{"n_layer": 11, "d_model": 256, "n_experts": 64, "experts_per_token": 3, "d_expert": 64, "d_shared_expert": 0, "activation": "swiglu", "moe_layers": [1, 2, 3, 4, 5, 6, 7, 8, 9, 10], "router_score": "softmax", "normalize_top_k": true, "routed_scale": 1.73, "balance_loss": 0.0108, "balance_bias": false, "init_std_router": 0.0357, "lr_router": 0.00163, "vocab_size": 3765, "norm": "rmsnorm", "norm_eps": 1e-05, "tie_embeddings": true, "optimizer": "muon_variant", "lr": 0.0129, "beta1": 0.9, "batch_tokens": 131072, "seq_len": 768, "train_tokens": 403500000, "steps": 3079, "dataset": "wikipedia_en"}
Below are experts of layer 4 (counted from 0) of a mixture-of-experts language model. Rows are named router (the router's row for the expert), gate (a neuron's input weights, with its number), up (a neuron's input weights, with its number), down (a neuron's output weights, with its number) and show model dimensions 0-255. Each number is 128 + 32 x the weight over its row's rms, rounded and kept within 0 to 255. Numbers have three digits each.
Before each expert's rows: a language model's description of what the expert responds to. This comes from a sample of Wikipedia text that the model never trained on.

# expert 35
Syllables after consonant starts
router:149134087112089112159149144101075104146129076097139199147151128124051156143082095143087142102119137071164162092084173101122143158140144137149078115133114147146090175154122142113126084132091090129150174188138123154093158079152092160162076131114178127100079097068121097056137101190143083156090135094142108114092174137126113124090133168146134092120052161114150123118133142121105146137103111141177132052126080153087142158101125107119151062117154151139181070093136142149103120109086130109094097132146170092118175152156062081088033120075089139156174096182071036066148116144150118163137160144102117137089117105140132149115130095112165142096150184093082107147160112192171103081127124111160171132135087117141129179111116152152119167085103161148130114128173137146074112131114095
gate1:177122086103156159150074132116106116106075078122145127115059085125162165108122118144149088091120110168135113108150143166106124140159159116157053177132139117100069189137124106143124125094162097132143136179166141115118116113124128177094076141132075131142133146076125130107187123100145098134141110198122085012166143161062112108176127073101147110114065121122160179075092118116146137174141084137159175147137082107084111116190116094156079087132112091102103096068171122125075070128167143144084157122128159116189087133111153061130200135107089114138143083144108167197136103110151126133142124130123189173087131152176109139122104148076116100111137153163126147103115106075153068096124136051141145104148133087123139126145159066110149154101126172145140127091068138161106146148165183
up1:111142126166171092103119153097198176136045084129121121129156033041131170156103118109165154108088097176144071105153115185160098112173121099130147179099076128169097097175140188136130110117123089159125162162079092119102100139151150161119147100179124078128139156134090142185120121158153114101143158097162164082122152143111140149137085121106123160180105092110131135152108142163100086123180091087197140125152196171113120158160105125104104073157130059142132162143140113106101132143157123181085133154142167112151089064127150084127139162185082126132094121076126058116204111091180150112119200157136155182127108109105140098078121104156124112167168117182176121132091095112107112148114160163136078156175144135115132098087180159125119132148120108133156132131075122165094093140088093
down1:116134060109189127083130099095109117083094124137156152092097156142153146104163140113112097187125114142128113135149160133157119144142133099126091073116195111134140135129119135163156182074082156122122157157163094117103128137122112095140155067068133177108174091115154136151151156207090118145156099176119089102091121157174160096069173124128153068101153155112074142208086103155139094114133187159146039151180152132124123047112115057089176130105098079165108171076139128124159141108100123161124100180096132166103143123137184141098114159105096100118178058116145121117103136157152182132101159174152107106130028159140152125112155153155140154079160129126053092163115144113115170103120088106086124108126158178084092111135131124146132109115162134123149155088172062148106113181180138
gate2:138155129078120125175140129138123101132150152140205199109093135162193121118205132179125119073112146185096165139177157140147166115106122092117107126143144151073103118166136135152111082145096201125133092111180089107148110165149089120130157134160113098091110126103131124111160133123159165153110132126181077113145101185134073155123131163111148067132110141087100133130197124113132110140126127120203175104130165167114093095172140145149133085097126117134142161172087102092152127095146068131106113086135099102137157092097124043100191133148201131223145100151144134125129140147176137129170151119152183142112119148126134079090204101140131110128115205102179177131122081115141122171125133161155129129042128153135163171115115096125142078117153104152103123202152072199045110127120134
up2:103150126137143138196099069120169100102139123115188115083136079098129146142071140154122135183101184073150120110070110131088106116103098140125129124114143088173077098081068125140113099109183104108157114145106108127147084154138138179202128143158077120097114133157119151129098116150086148131125133103039135163055133145127101112143102060104134113169114128126145206159079160111122081079199056180128118065089136055108082175124119124106114119110155115108098138094148138094161146153156128099133162095098082118145126156136148130080089149148096130104094183148180129164168166137124188096179091124128154132124168145167152078142160113167117132134134098169096147090160097122104115046091121193069119200117103122158083144139098171095112143142119117127109095109069081116133148074162141
down2:177099150150123139098086144141099147082129063099167168093076177051122078164160119111211153131141171100135097121115119159149166079126062180127130106131136098095141114110130084188101110129172165131107165173134122158101117137119175125119136141177113059173188173154154125176173073141108147123140120116154140093068139157131162170154129142101134150098124164135120097137140125092149168118137098151106098199161084123108155104096151094145116141108034142139092079118145149158137098137156151137144129085171186119102108176121113142140149119140113089142145085190144159136112132091173123080176142218158133161185157140141111171167115104176136078096153117174127133153141192103156143118098124106170213152123159147115131097132074120118177142074120132087171096144041113122100136179146156

# expert 14
Prepositions and possessives
router:104153127098091127079160082096080087118079094096098067150132118157127122126111112142149164137155143147150112160149096193100100065200141108133113073092125110160130133111129177160129159149103104128159100123116037089163140150162150121088161126099139092143127160151072133156170125130143127143065119135150067186100198122074137076140103152192124097149146116190150094151164069062145190150070113090185109139103133110123142136117157147074150198159128142169191124145143137151132133117109150114106087155063199167128129153087143129184124134164172132155152125102110107101067162210063097097150165149121128126102139129120171164139144132089149124157145164110139136146124162139133137168059101048145142123095146146141167141120187127106171139136135116145134134108076183144071183098115128
gate0:153145144119164118148135096137110138140132145125084163109110128128160085103131088129140119147080176138081110103164124091097133117148163149142148118125141154130089147214128146136121147102081130104106132123070087173059130154152136169126121099141062155093080075098131110082162081188149182056091143111124072104105140195143135155138046133165223117129151109147127092135187087155200172125153162161133147063135138090154167173119136167109079150182179170154127096221117138107133121068128103109133123151141139105074136153113087119150113103125149154165166164127141097092099109093148165121050097141105142080090131174068110162086150110131116136117136081135109117117070163140093109132128127186183160122111121089108129146106100147060127181075116133060122137094135083092096094101153130
up0:125143168137180116133120171127105159082143145142107163080114089126145125132156123120153132108189100183083150143167129066105099162103154120123133165103112132126123079139153123140075168152119181124082129089077117131109125168185134150164111106171153158165103134134095162127096107144170149067092121134069069119139153128108195166184104065137189120119175110152117170186143049063097153137159173161148173123157123127155144225158104191177120160167133100121126095186149165137121074150130083173115113109110151144097152147152081126111104161057103089114121148073154099096149103092128147112118100155153092156097089115111100115081145184132204143164143122145088191102156147102177131108113133177211156096114142191134126126133139156113124131104084165080128110147113088103072095166105128
down0:164132067075128109053128107045186172113167137130154163056182161058188153132055134162095134133099082158135099127083125174141187124145113109197163136125100140137140117069110130071133086083148150152102112127087093135111156168110138128162133158139091116121137146170116082102089176127103094049126118128152130180081110089039076079128056117107088148146114071128171130094148170130171119113124132181125135095140142101115107121112096131096157097107085111122090128097149111099145081202170141174151186104131119159101114158113128119098175144116089157076072122136124119113113101185106095104121142170146124105092144187101123124165161110122104126137149133169104109110144143188083114167134177129161115098134159109094097125140141133155108109066161152147129108109050138132144165141130183
gate1:117136117105131125182142149205120168114142136089132183085170129122133125071143132135152156166117163127114158180176169121152111145108172156174128115170155161130065171179094123130136116175052100171188181081169127127136100168201141160145120133058156113184163132166134115077103147145080076083108063111123088091081175149148094169114110154171136072129121089140114158070173106132104094113103163172107118119150125112140075111173107158120110157081100149078133078081115114149117128154122085147100156172148123127207156146118141100142128085139132130181145160166114149125141150041133100125157179118124113125125148151131132154126107078123123117207164172159139107173140129126079152136085159190109139088174076131109131151146136119073128108102113140095086167082130063164119137157182179
up1:103124158101206117151093160157113167104164167097108137158152121087178086105151110172106131128139138142136167078186128156169168094149151153120109139149161130142129166143131119191011080087082169124173133124183187160087079134180120136062117160176168161146082111104082143083129110155139132131135128065139162158131172088127135194160140129123122116093092130156117103168171115099157167135165114051088137128135130189107131149126121147160129106151179125170074152152109113100139137096130180109142125109197167096149127135123149164165099112107093125113156156124108118051132144113126154153084129141103123098151106120117105175080067123171153085137141102144178079173126102142182130067131079171093100095200141147140116128133172111192095081118133189130161138075124093098115135114067153
down1:125104120158136107094148061085102121090123111126115110082124183091137087106116054119092170081127149132173068148070096129113212100088091081097113133113078101156179095099091201113109140134120082153117137207099114089122150091082092100125133083097136083189129143118170105153141109132079129104108118135095132094127143105080089109073160096180122120106109102096100132129075128119114138094143085057154149078164120160105095163158123061087126170096166144115156097101131148151188103147083117090122079135151112065129073124092143155102117091109093087171143111161087104100057129166090131137143163158204123136115108144128127105141084171119133183036134152119133149148096178090130116084185105115204124105094103160150142146129098123089123109160075149118093119122107131103133135163141114

# expert 26
Word-initial letter fragments
router:131167154177093124107108158119098191100154062120151166144105125143168103138140112125130106153163072118176166089187069105100168174180102173115159163179162146114133147182132102112042176107080126153151140143125114149146192157153174131142117116149065165178120137126124076083136144099212172068156154119071185150145180141088170147156095130066115141146090108123125132111163146175120125103145153195144101137146128126117078175096137166103115164122140171117178100121110153160079145122119118165093089141091163051143165124130125133121117165127096163134116127114129142101121097107152134061154095153069108105132106117093141117094185133151134162146158089131073170127178116179060173156082061130162158143065121151132194170147145105168092143088156116156096160115127106168110108121124145
gate1:200171183161177089133098196140135121099164113091112121147184069124169153155135113129120126149138158179092119133166168096121067118148070133180146182149134115086083131217090131135120105110114121182111120132201129145137177120129140149104106165097089118190144149109130102112137124118078146168095077184120166154102156147095115098120152075149151131094086099173153150108140192096093129126152096172124139158097168133108068096158089140163086133100099163099142145164118156124098130154111092127155084121127161169186167135123111129102201123117143160154112110096121064040110115091113151098156144092114148193083096143126130060108114086149113139204088127147119164153169113140138068148101172131145167086127113051172089099092156084129076118108092125157113101119154127159161182120138141
up1:173166158168145117189161139126148142097177072071031117111144140119141155118218106127106122153104102130144174098132132076097097133112078107167106166120101147084074091154117151166119142177018083164159149148049117123141152136174124104101119136179092175159123089118113145184089072095129101158141180147130142142130112128074097187098151137149143196141130152077127157143100143110083132135157117080095144126109153139152057140136114160106112131126164115134151196147072111150100120157057128117122132149118222132168148137166154101164152173163105114140149127065119056095155069056154102153138115152148139129088132124087147140093143061149127097212134130133136115106184140159074139121148122171132118095172120132129145129091119129117145102119108164166133129116132111147117156145100095
down1:171139096105115076163144172066111155105162127115145180131124132103137139122130083121086125144135140106109159062103135176132111102135107130120106183161115179126130140152171129176125121104129161131143135128090096114113038154160125068122198143146139137105150117175122106190100159170120098117141192118148109108135112083112132157137186138107043116116117128128123084114072146162096055122131155107131125124165123059156160174202115147105140125141142119171103144151103100140195150187199112156119103147150110188109171047131183092131084176165111117108148173118108135157095108112124161097114074155127151104122220129106179133123078129080164180092113190067124144095068144140128105144175155131151147071182128146137121128115136199162090092135107132096154173162165133132149080146092075
gate2:134190109117114143151114158135145152149115122114100176146084129181120187156111159138139125120176177222135139163112180166121166134161169166134098149121133220111112139152138084148109117175179082108122139096156142096151101117172193145103121099146117154105108146121112105120142170119119131134096094142097071156166128129074149148126178126165131150195121117111137139114185176105095095169170042145116158121169142114145143116147143074170098053181151093160136135100117124132072146071104142128194071139182125104129036134137184154117161129113154112139153123175117079111108133102105096124126148130159134090101111087097088148131160045145089063113156110122165127099112130084181119124096146114158191170125124118125168119165111120071176105172134085136098205165160094149117164181098105
up2:122154187193129104119089088099124146139215089116138058122183133037145153102179109092093115143116144122138137146176128162058080097170109177093195101094156073130110114087108115199120151131137138058133162118165138128172136127194131153171188136135152207079134142151108115099100180113109120149071122111098119111097113187091162131102111142109105095093092103164157178064141128183131170075123154190147128146102078131156115158139146123120146120144171122136109104097126092144146079051132153154155164136144137089099122179135132076115166126118080110108140158149137204155088115074130136080132098120090157153142125159124123138149147174146128108096124159134122137167131141137161165079131120164059128126169123160103163120193183142114078166101142127139148145163149133086134165147067126
down2:101126202114144142124114117147100149095116145118088080063128125131204156109123097089201080138092073099121139179142103103112111080078132040133160138097115139121133089089137111082168084153086122114067186136099130132127123168137130098087145178170125111099083059067166105185124131131105110128162173157091160158079139136115111091176131147122080112112159142144089151165063163135116131106125102080141133176118105143148143114116180124088144164128146107153144177140172078169159054184171131089118141179159113140121176103093105118089127130092177116117195097132063173096135173098131116087141180131119104138121110130078102113102052204162102201140137137114124139132097142145219089101159095115086165118123129080120140109146131161145119123102157158111125112130135172097122163106107154

# expert 25
Past tense ed, B/G/D
router:194136106097155122134105127154108068075082097136125112133109108142130126088162165135104164144152077164081113185110089147143163137113072167133079132157165160123062119100172091129129100076143131118131083123089093180158121128149105165157146198126145159140113076144132075178120127159138166126109091160121103108154092115134139160193198148125127145119128125162078133125155095176126048109129101182115124117146153146183091121195138113151078133072093155076109061150114104124101136094079113136147122137174172094078073187167134112226150115086119086060104181111188058169121144095053092131111075175101141166098093113083143166175120151130104143137150105151114145106145143118097128175119167135126111144104123111102112111082157120113105090149069102112112139127111138113098078174138095
gate0:143136167157116141173124095179174138116181173101126151123121113114146083135118106077121078118122087114141159165054170133061155166156089155092134138200167160135071124185167174092202125163103142129090108137097165157150118141082105090165109159107161107098143125162137188157146113117145098101141163151173116143195187157163126133157136169038171094086109156078080192125152085195165111099148138130111128124105113107099067151152167114140143109141199144192097124129106103143122131121150053157066104093121179104111092091096105165103110073094115110130132104127124121126125133202113107176108092145106125116154193159118174114107109142112091121144126114135107078112088171181124144182129127187120107150149129114122118130137084103061119130171067117111121163165177097136104158130115174
up0:069116111160094087155079176111098156104135164136085135073108108163116095149170161075145124193091126154174105179141107168166107064075097126132141153112098125141128099139164135075118148154151100163154140128160196145072137158157149123140131093131114152121139085139104092122122140164144161115131181096099129112209127154117151057149072156182196108143088086116086146071128145140082143119136176171150123137169123117168100160142133124246155131108121100159128075149085118124117153123098108141089113132200079133144127145094198158061090141117145136125161130087168151131148105085137122126148122142108159084129095152114161071111166156170134101116045156120060109125169129065149171086127086118164120102113134123153117082158189104112087157090130133088082091166160108137135100086133090
down0:147126181171128118139034138081085127133113120184149123173100105148180055113161128117175186134141140146074114109140059177145151170136135092111134148132148162119173159113070098144095153107125148163136115131147146156154125084136109158118086110168146111143082143063130102142110187054138162130130081095140101090149054124131158178066177110176179140112150123091166108116117100141164155133120145088165095103138154155098160131121119162136111130173126140121119141138149125127111099088141167141135165104131117090105148115149203180087100193153105118197180135141120099130075104131116183072148137102106147095139163085169092145149109148151188123134081097175142113083110156119096172087131133100147071201149189170130114108134158167125113056107182109184156046130148152128158153117145079
gate1:160116097135165091170096169200143133063140116102180111116148128100194106142102094093177112114142120166131094117173163178099099145149122077157140176147098144133129166171119111082100078118129145060138111124143145125150109128092151179109103134108094155128127168091165155118156128153055068116149136103120181139148108172115150136118093088140117125174107110101135180163158148110144101205117056117178167056112088166097145104176134120156075159175174167101069146153124130168162119072176184107170193168116099161185162078133086119103134139141123126213108137159129117104151108148099130099117175126102104151014092124172106087182151123105099132156120164133119122131159127119093100088144121089121119142106134162118086106070113119093157124098122091074127096143141151150151124156167192
up1:110144140121141110137115126084152140179110125183138114097082121128115115160180166122146079174108084089117151082141132072154128130122085136119130124124094129141118130081074098179091123101100119152109170142104165165073126159196121096074116091130111152137167168129114163040123124140131096089199120197117186143124136139058121143169080129142081145149112128099172148136091124093104159128175115049106144179141109145111151109049104091123133095142171073173079141097089091174107128170102154196119177088170152068096098158169130144139119137175103131131105131170115095170117125132091138090124060122198142098151204101116140137106085104174164147128137100159165100127139115108163175073147135111197112147100127163148104155130082162159106191160104117106150134129086105095130080188165097
down1:142092086145150097119119082116138067148111181098118165094118134116132173070125103161047116130098140076091091079115076134144154127106100182147120174164117119095169112145111097123138133169134133143115103161093130144036156133153143125106098145125129183178126165137130136121138120158134185094169115126207166109124150119113141153100066091155150079202110127125173119169189190078104087088167146142140064131162140155151116119125130131163107152117149140149126097085119188118142113162122164167162143189182102154136072146138142130107098145122095175184137109082098140125127144126133138156144073158107179203125144116158145093177109149067113154148115180112163106145140192115181131128120154132196093130122096139109127126117173180105133149109133152234136196095054127110062086139123142

# expert 18
Mid-word consonant fragments
router:105070135127117133132093180088153189104154128105144066140204102124110173095111105152143125085095101085195165053096148143123049154086106165154093160223116133129162142156154170117093089087151126149147108151121139110193163123136130154137206170161124162087074119121128094133079123138156084146127143171154115102097122142100116128060156154188069124128149176136182151116086158137099153109073064165116127101179084141134157137125082137148116140139095122088171087094122131147164111156129137086134124128137159167137074097146098119130122117182103170106134151194127109119186107151146123157126069139119147147153162090105057159146093111137122099117155137163109168099128147158175148135171162137103053156111124161093182107156143127125136111217139159155133156089192137092162106101141168
gate2:119155128133133142133178177133140159093170097126156180086126096130105126135161161087105096123099186131136111139150064078160165108135094160074157131154083151128090115156186099192109136134144100101126110107103175149100141097067137181108145035133112108122115128176107063181159116136113148122115122162094075092118156102081150169085114082111123136108104163084115161137116174142183064164120151149188175122156131152109130155158131101165124105131087094146138166128188143157196148122123135086137145116172123127138163137167096074075132124078142176189107154170158067120104134101103133143161141143193140134120110025102137149057128118137141130153132076126165094116102078106156089127094108071134132196068162150159121140149117137069159137157156103125140069155173090162107180094173137
up2:111184127155114220157138072103134063164122142145157064152136120105135130134196109170069169141174164141105207100121112088075137126148177138172106124107110107136155097131064089183108137164173192071130151116094100161143093175174121139177121182204114145185122129162161105115141118085082100200103139086163140168094094116064136136099100187116167152148128098173155138062127110152131118104125154175114098092052083084108161135108118128104163134072165109120133174147117142158126141152105102134155104130140132127112118161163160120065138082146096132128142105100098186137080110114122152130139121111095117172168166175153101073176129137134195146154135147169101121145161155086147135100087145138133134076089101136106099140161154118154137112100100073174107079121077161156146093145126103
down2:123161130131072142134162125100129172185122065109101121109074151079108152151132091085159164166159163081094111143099156125057161166104152153098164184070154186113101065124080134136148115162143110079165163110124129089089159121124153159122097073100063114079131118174146121175088115131121167146165156132093171110119093162106167143131211118140135144138147162060130130099125133068132088106162153127136124158147105187139129131138081124138148129095162107106115163124118163177134095158148174122214137172115096118083152067150145183087122139158074155132126129142149097111127092112101121098159119127086193068078119180097151109088171078151124097138149144144120109154107087148174197111126102134140217068085108176170096153166148121110132101105193135093091134106092087140148100151143154
gate3:124206133167185127166157123196108104130196086121094116114185156141137131120131131130141140085097168063129158134115149143071125092085119080102107114120183079154097194133113095147128127082099106147158104116081138175065085126150140141155178131110146152155120092123122080081064133159144158166121135061076116129104107177115103141078119116181191106166127123113162124153085140102109112182088098154155148158112126191160133180133133153090075125125125119206136148174133140162104048156101133124164189140125065125165126116131133189098186198152099110160116154079180149114114084102074168120106118158119250172101090132126144107130138121159107082123143151160139076071110130129128093094156125107137155153111150153153147115116157091114142147155120141161126156076100124112141135129135077
up3:105115118133102148103161126083168110081104141122165139094152120127100110180154164084129043172156082140100102106120129110156077133128133129123113144155153067087156120098125134132113124089135105138115104157052095105183158138159131135135069137093121162117099174110119176093174152091150107126104140157109145122118171129146172109111106120185055130064118132164146088140068126114126096121121138151101208115116151114159163125189102140144188082134154118082057104146104055177195087114086100093102121208103169144088096132118108147120107132129120140151168087131131172092136127142187184102136115129186103103129186145106150161122100133097169094091144127137135114159095045095099189153085114145148136176111110087107157003094124111163113124140137135140052101135151112140069103149097113
down3:123112121062105097093169138127114105129161204130121106106150125132136148171119177107104111110151166125140121184139102142115065180168148106113177172131103073189138142131188151121090135213107125107116099148071149134090107194136163117138174134098171078145203077085113146144118133113179126162126141111156154177130171140111139140137122109153061109142099132159105236110115131117117106120107124130100090148101114170085119144185143111153131112101110090152083110127088155095107124140161157108125149157090143090117114143175103117187092109122116156163084076107098107166123171145120117163177148146038145148092137143174158066154127071089097141196103166138095128163103140088095098178126071143124114096126138093122152119165124158127062112188181134073101174142061185172141138133136084

# expert 49
M, V, P letters
router:134103127110124200132070129128124132131129140181118163126085122185112202134136136146175138107102125134109127067140097187150170102113175147133148116123149169164124147097095079095105159112143146099165164170168142164147125133131143119149156135100055086202161155203128120171195153145113158103123114130144079175078135151151166170129123151148133103085187192096111103105167109133165143138100135110065160136151152157145167154099127110106112105100094149050115183131114165156116159151147121155039106140128132142169110076153076088196162117086091105088056158094154108130140108163090134149157127108175125113103071096130100148078126088125117102117190171078140112161162134113094173103161062117079157119154167126122115084090140080142150156112073122162101130067097086094165099179126147
gate1:140082103191138151190140125126126121140135101101097193130137095116183180138142079147150130133048143162095089112205113163135101117075112170150114176180202081114163139174093063137112136120140092057069193133121153127097161181092119112096080163140139168113199134100106129131187127121115077105125113139127063117151173193115143075131100090174141148087064115107153156140117102078158191106131046165158158162144085140142118117199113171080118130101161149088112123115118130134210132080086103117152135117127081171169131113133145126096136132134067134152100143109091139119129126161121132126099136137093131158086147134100110052121135132161145158061117135132142153150144152146175063095164110142100163182141151158119126122138147128167154152161144140186101151111145098158138173115141160
up1:068172147171117090144148120107148178121089101145086145166136093184095121126145099156137108117065131146112178103179113120165106110153118140128148134094143126115092149090138114132088122151142158154080147161146093115079148119149094075104161067160087139210129191134143144139188124144161112133161107135144121178079115166101142156116050147120076144121093157151118101161113077130115162133086128110126128177157131132100109088129089152092140149137084092180102155169108127136147162149140117128137099140204192130129135138160189114103095099128085117097160105059136168083130078060169108102136098110160132151112148075081092139077121058165137095122114158117153156200116115138166148116146127171054099110194157128124146088051165167160128197139142116149120153138076055155134070083088084
down1:127106094116148165119116147115132137088128071160080138133135101096163067144119084133160103149161120148069093116184136128115128128047135148104067163130082083120116185190083109121071134160155065113135164141088098133165119117103124118136122179137161106089116123173150155077057103096153162122135068119105135143174068108137156168148086099100116159117099131145110223137063141161104136176104055110205102124064131072131156106054122072138135151131124155073114108153165200131120081160091171074111087153129134151167070111111146097130115127149131146134135084090084157130127110130083160135185130162121109099059112110160149119132164086140105131122110157189141125168072085149135064086174132118198161140156133142131131178137098139155104138141105176113100168130136104130116153158132119
gate2:128148164108081142164168132192140141166097129104161105120065114127148129124136145157152099093172180172169152171193068164167204117103150154099126105137120133117137102129149147133142120107133172136162120150111080173116199170179169163157119130106134090151113116091179066108157138115129167138116181158122103121153147115109157136133077127179102095169173122095116141124106120063149093171176017119180203061149147132126085152081141136146175053167153121159079147080162099181131135129134102115098120138150080096156174116184124140091161161112169104120113115182118136136140144111130139129105087136152131082092110107117149142140133176136094088157161098172118163129083138064156099152093151095160130163106098127147125208152115148056140135165120109101144047133098081156132156172151129
up2:120121126146186168154091085067144082078205167174197086111193090097089063105119143124099089125046148117126100147175132151139070126098107121139151120089195164135178104108143113184186126110128138092096158109122181099192155142109161124152118114193127143111150116148097180115055105104045117132147117144176140148102123091144120110161160132133125151178138088140118184140142103093133102155121191154082099114100148144172159137084141086066104192155152127087130124113136192137173109157127158124165179087169116135143127118132132106132086120167125130043148143186103089125138137151168118070142111148134159122142145146106097171078132119127072167096146113150104106091162151144150088153159125214106158117154087135139089131155149120112113128119082183116143177090150165093142120139165119
down2:132124166090154182104128060070121146078160185117140100109134162164066140125104112112143136139147138081120108124089167192160141110110160066148136118114099230100117094123127132098133056108152120140110175075124084124155107143108110145089116173148157132091106099129146136115175169156140095121101161152120153082103135218136168114096144163120147109166140124167117076128102056150121171138112131147165101192106129136150192111144095125119105114134053104147195125151095132093143132186142121115138120114133096185147127095083137127149129084155164088095120126107110170107085070085149188195108138135138098120104119134053112117110084093130126103123143170200161108123153100102199079126128163169107138122120144121103155079122093141124181161132133149140104186097158202084124178084113210

# expert 24
Plural s and work nouns
router:160094141108109153107145127112078177187153130092177112165110087134118160069231131107100129206129129136072128166120092131181110114095147147097130088102159179134194098072122128119092069153117110132103129129142093088140189066138124069111155139116099102132116235102145089151118052119085123104108074086077130173169102127119159126130104143109116104154112052150119133151135102171109140152143116109116113117148132105141142158148118107096153163124120179104179164161185132172092102056117150108148159077139106130117081091158107135119159142129145155101131178100101150167107089088098108149076208111131109129144143143051172126145118123109150141111114123096138098105074104122190132088131100143084135191153152136090110101161084140146064080098119123152139149115190124118196107111164110
gate0:165093138106149082184066087158161179150131140081105115153123138130083193130092096112157187140128147119105135143119136148151121120168147131130132178186075134096131175148174171087127104149114138080115149131077130132119086143140110093175145138039135137084105065114123142150128110140165127094091198137118149122151194172107150160103118152173122092113160153154131152134144107118156089098165125122162125099130089062170129112198180138063131135106190098125114119118139157088123153130149106122079173153130071149119095051172102155138151122086167100141132108106081099139160172073057152154076117124069140067163122137206165110144079146139167170111146152089072095137093206103190086103086132115112107153117112130113137066121139092095109137128085135139141105104154083117169152190159121
up0:080155122142182126107100126045167105055131140152125134118146102087104059118146138079093158146125113157085128171140111093172144055113088117081137088156138100165188151096135118152108111142145133196153142165137137104116084093186177099197094112152145096174118143146163149130128118143133156116079123127082088146107141095158138146144079102081096098147124073149161148103088073102071168159115159082087127155135124096108186101138135110144150136144142118078125106169095108088142137154100095154097146148134142080103149125106119093107101101137149143107150164128122114139051119109187146103121104117089123127193123092081151120125175185127211178127130144134128166110147070078154149146150186205193097135098127093155128131109045113128154160132056177103125095122076148123074072161127167
down0:091172162188111074108110062136073106158081101154124113095166125099148069134149083165108110149162141101213139145057157168156131117105105184128197073131135158159107120122116075133122149128132146129103104177089153114195122073139157134149130063092135076112084120125139153150129156080145120165126111123103126153167161175102145117182133111109110119156187105121082083127129167156164112123115145083145059152149095129125125173102129162139100011177138165184163044117142114134115127131195136109136116139139132112116111129165121099132156148185106109120183119123109127131091105117191100095060155111163133148169133107132088122136167078101131112143105096153108177148137112121103147133125140151136066216096148103134104172152206116113145113130138140060147096078173179142117134092126096
gate1:127129163117128123171145108105124172136134128114151119126096136106155150108089162146079192095125137145125117137213146110159078116105070102172112171131169055129144159184094110094048131112129090120171161108169145102088124093068123236139124192055096149183141113102105105098155159082100137153092134146072118096089117114082116145114076143181173153094107140104184150136116162089168148112183090127142157076112089125061128134176102103159089169140152107101130095074158168131132106128168134134183134187142115173131090142080104142138187117132070087161105124109131131113152108122032127103126162106085107101102114143159156098127121131077130162145120163132159092128176113117112034148121139131098156138130109134139144144146184085158117196112117127183116154114149158162097157095158148
up1:103150052164142074189171148131108118077096131115181181120156097131095172092129132172140075137147149144135167071146153094147133155122111092148165135146098149135092088121197158171105106104120165115167149135148119112128109162126141093103120094141160089128081144118111115136078100113100088130160124084165169133086137102114140161108145084087133167109102086089172147101112142127071169131127101087139178210154187142142059085082123168095123116156171095211112185183066104145073150117099126136087178165087120120129079176132154145167079098115161083156143097122126077114140157134192150101168155128141106146149186099124085127175134106147161088129196119121165145174107130130134205098180136144099106183137164149098130092135149126076172123155098096117134161118114079134142075162103081
down1:182082132116140158109093100098119142102113083134108181130048152139142139135138139115093138113125120098146127175147108151118084154135100147131157188136164138115138098112116172126094169143112103094158109099144113149136149116113182181103126131132150100143117121128107109135139103059109117149114153145087113153150176035128084162164153131162141126074137119156113149072183116126132201049144169166132187106097127102064124141081180185155071137128148124116096118116131191146094153148170135122119108158139135023106171111192111117153198123098120094133202173178116155139115185104150139138146089143044134154114176099142177089100144076149087145143122155134087126106115127148169165166144122105164148190178129130143169188132131082197126170116086143182158138141167112157064167140164096